python train.py --num_hidden_layers=11 --hidden_size=96 --n_experts=48 --experts_per_token=2 --d_expert=96 --d_shared_expert=0 --hidden_act="swiglu" --moe_layers=[2, 3, 4, 5, 6, 7, 8, 9, 10] --router_score="softmax" --normalize_top_k=true --routed_scale=1.0 --balance_loss=0.00392 --balance_bias=false --router_z_loss=0.0001 --router_bias=true --n_groups=8 --groups_per_token=2 --init_std_router=0.0314 --lr_router=0.00242 --vocab_size=8192 --norm="rmsnorm" --norm_eps=1e-05 --tie_word_embeddings=false --optimizer="adamw" --learning_rate=0.00333 --beta1=0.9 --beta2=0.95 --batch_tokens=[65536, 131072, 262144, 524288] --max_seq_len=512 --train_tokens=421400000 --max_steps=4261 --dataset="wikipedia_en"
Below are experts of layer 5 (counted from 0) of a mixture-of-experts language model. Rows are named router (the router's row for the expert) and show model dimensions 0-95. Each number is 128 + 32 x the weight over its row's rms, rounded and kept within 0 to 255. Numbers have three digits each.
After each expert's rows: "raises" lists some tokens whose logits its average output raises strongly, later layers aside. This comes from a sample of Wikipedia text that the model never trained on.

# expert 44
router:152112071112107228170123147065149124137166096134162147153126143131158132075170109152152158169101110126103146082120087140147155139108176171136094114127089122121090114116116132099147119158131154052106166155078117124058060180134103176127125111168143099131126046152124155072149138163104122145
raises: "uman", "gun", "ality", "well", "ctic", "iance"

# expert 18
router:151133074121143151141144132066134133144189156156160124116141125156157156092159087109172129174119155083152120087129068093175116129163182100140127065113118130120096138072115110090145108145149201092094134154089082135064066147137085171107149124165133104070119065136103159077095115131076127132
raises: "iance", "war", "ija", "gun", "har", "ier"

# expert 1
router:139088084131131177125069111102141086120160092169148126142101107095139114082167115114144111136105173079135130097086136068165170142123142142130103074125154116124051163147102173153104120124136101036141121140115107130051138136114125191085132120121120118100151058184151181100149083068114106144
raises: "ius", "cut", "nal", "ipl", "ime", "enn"

# expert 9
router:110049065132142186135077108093155153067167127147138171112135140100171093058135092143140142121143121134122146089131167076172110154078174155159122090106111146146046103159097114130132098153135136060130136149082117099085088144124103166130106123073124099101090089154125173093162099142113097153
raises: "iance", "ting", "tor"

# expert 37
router:102115086156131200155107106054134124150195089152162112140128164117171089137129108087144137191147099123162144102122147080176150139123171170127122093136115100104069120145106163108102117138178134096098200143123122131033103149122160169125171121136157096099091074137114197113159136099106103132
raises: "yer", "rd", "ance", "tt"

# expert 0
router:145147141101136153200093158095119123125138131119095139156129156128172137076123113079136098088161220136142143121152148114178117164124173104141114114081137179100075116105123159109145106118152106064135146171089098096055071134096137158156138155160164106084137071151096213083118097115102114160
raises: "iance", "ious", "ry", "ial", "rd", "iers"

# expert 11
router:118112071098148179103081063091179123121169164130151107130097151119143120127095103129147105175102114103147141101129095127131094119067221150139127150111163109137040146113120130119142113096141159105154152167093102131067141148107098193107157156082117107080125060122117138122166058133078136168
raises: " respectively", "nt", "iler", "ken", "vas", "illa"

# expert 40
router:125175124125135180168085069087126126105150084122142112144134208117147132149107123111144145134109128094148136079124076109142142185074186116117173129133130159113080144135136151095188091101165098108158181113091099123090084108111071234108144150084117131119110124130082186084126090110124154104
raises: "well", "dale", "bow", "cht", "iance"

# expert 22
router:060100079144101177141052128065139109116176027137143105168073150130170120122142116146135117164112151138152149138135125134147148174098151142124113078102119133109103144120124126117124133152138068040096205158078150110086117121101087142121167171085134102107101051103104144124132111125133115133
raises: "row", "ous", "ution"

# expert 4
router:098114080099099147145100099082145120151166128137182163124096114120146112121132130155141144130152146154141127116134098112157156186074141149140107072159125159098039134131147174132145147172153156073160125175080139094045099132112096199140119178105146086113100086132100132023158122107093126121
raises: "uman", "eration", "yer"

# expert 7
router:151115117139135166154101101089150096171149100174140071153113193154165131058161133097159121123095130136172112127095124090141126157111173149154105115113099107116128107164153133091134124128158115061095189145093113123069089155110123184130137129133158062103101058111104190024157114123109118143
raises: " Rovers", "”", " families"

# expert 30
router:140106128145127208162088137058137141094167072150142112147103137103134146118128074136164085155104145091172153119144126093132129124099183119131117064129120150144112168103096150056152099161115126112118180105114108089042101121118117159080120146152106080071178105131125153115139153144128119233
raises: "uman", "ural", "uris"

# expert 17
router:153158073156108202136128133103119126092160142139181150153129110126162153090147083112175134144166147117112143096116135097165113143059180125150131110133081142088109101178090118108137115166172108076181166145119098091062131170143096200139164163121100110084133083151103168084179095128075132168
raises: "iance", "iers", "ier", "itz", "well", "ution"

# expert 47
router:139107120141148208157135099083129115159165100162167140164081148156157088100123107121180087130100130145127142148103088139198113161129132154149149099127097142118099133131097127144181093140181157086130156138107106088091107154109081211083169143143111085127119042132116179067165114093123079171
raises: "uing", "ulation", "rac", " founding", "ordin", "wide"

# expert 29
router:147112088132143188164140102099146112143112114161184083169105142125184118069148107106161110182126115175131145100089113076155184148109149119126113099142187152101104183113154150148146110173126223086132169146111131112069111119112100170119106125132118083092118040140112153062159133107099142148
raises: "ige", "uman", "mber", "urer", "imo", "uer"

# expert 14
router:154054101152157202166092112082091088153141111132139127172086116109148115111121104101131073132090178161118127099118133116191123182153134105086123129123154143157080135153129148094177051146121109077173133155104123104091098145096113185086114144147125148080123081133105190062131087111124111173
raises: "imo", "iance", "ier", "iers"

# expert 16
router:141118112162171147131082070067144126121167132147135091159100169114198111085149152117152111154098195137150149040107137105156129122170139092133104088101134170112064118115110152129144128106148180096153138131110134079069031121104092159122158108093129092089103058146137133095102103153116108127
raises: "ian", "ious", "ib", "kin", "ine", "iat"

# expert 25
router:126103065105115197177106129087194145121167116133155139130132130186176118055175187108159100173150122120132130129136112116175153132062138175144114102124053136122082140151100128130121115140139101046135144167073122086046108134146110158127125144121138079104123077141106159092131137122091121155
raises: "ird", "omic", "well", "uman", "rine", "ural"

# expert 3
router:086085088105126161126060100061154104127166099141175108106126153099156095119112129109165125137106078106109112134091129090154122130117165166204165088130119114157108125092130135127120104186148151083107180131079154106040150119094076210123151096100097078092132094145090128111138180122159145131
raises: "rity", "ware", "ality", "ctic", "ution"

# expert 38
router:086108098139099168105080081092097122121157067125159123143126151142160109125169138097168104125093160125144131092105095117174160180144133151132140087095110122105108130146119143077128095147111119104130124166111110120079089155093086187138189098137105107106067000127112176053133114121111088120
raises: "ous", "ously", "ography", "ware", "ius", "ality"

# expert 46
router:156105126145122168161113102075153119172136058136128074152096119150152129113154126083149124108102181141136127108071126111180145101154171128102121120127131134150126148105124130096150104121147136078108180151104145107054107084116095162096149139178132071080136058121083223071103170122107112196
raises: "ctic", "ously", "ting"

# expert 6
router:105105119147137183126106095069108110084140105124156141185122094153167118081146115124175106178124151139135099086144100089132137191144161175185132064149096138107081123130130175109144119215151139122119138143075121118064059135127113236137150128100157092103128098115128144144164097121094127134
raises: "cut", "inder", "ware", "bl"

# expert 21
router:136087091140081189166069094094138111147200076181145117112086120106128127080143082135127105130128143127126140115106124085195168139088138161112116094122098161147082099174128118124128142177153165044127156132097161133067154138115113210081137107112162102092143076145128162080098122132107150144
raises: "”", "count", " Baseball", "eer", "omic", " Upload"

# expert 27
router:109119099137068162144079121060108121149161091147134122132115114115189096126140164127165086129168140136132102129122150135207123158102152176161150092138094160086081124099135148082139096177129094097185105164135089082064144094107088214104184153098098095098149096145137171078118128124116159114
raises: "ctic", "ous", "omic", "ously", "uman", "tt"

# expert 36
router:129118053085144191150102099114155085157124096126181103125097137157132143113152105094179106165098153144144128097081090086177107147140134135112151109150157185108087118114124139102121111177129162097115134158107109148055109170144071205122122161118133122069073061171133136089141077117082172134
raises: "ige", "ib", "ier", "iers", "iv", "ion"

# expert 19
router:129116078158122160139101134068150133109140086164110128102113141163108103082114097166105142119121156114082147067151111118143081145169155141152156088171168105138065110099131118123163120159127112070144180139091132102080064155096078227133164176097152110118105076133102183086137096123100123075
raises: "uman", "wall", "well", "iers", "ige", "war"

# expert 31
router:136111054113112156159098088114164111147137102138205135114127149137152119099124082108158142181131093065160137104117088099173110162085126176098120090139143143122100130138101195116182093146126138098142149187084073095037139128083104193117135125127152115088139082147150146098131080127074112158
raises: "  ", "\"", "izes", "s", "iz", "ls"

# expert 28
router:154091119142157183190090076065145107102127153115156116116085139096168142105110099099163102116138086155105128118083122127141122191085162118099117131117103191105095083097108189074141142179140123102144168181078152086094108123096110192112147169104138116098127070138122211132113154094122150110
raises: "ius", "har", "iance", "omic", "rine"

# expert 23
router:096110098129146154144122094044141093171157079162120107135094159157195142094157124100163121185078120124155139044107090116147143166107138193173134125144070142110112129122113174116156103190105105085110187135121165106048104113110116163114124099107117084085113094147081138106167147143144136135
raises: "yp", "rial", "ctic", "ib"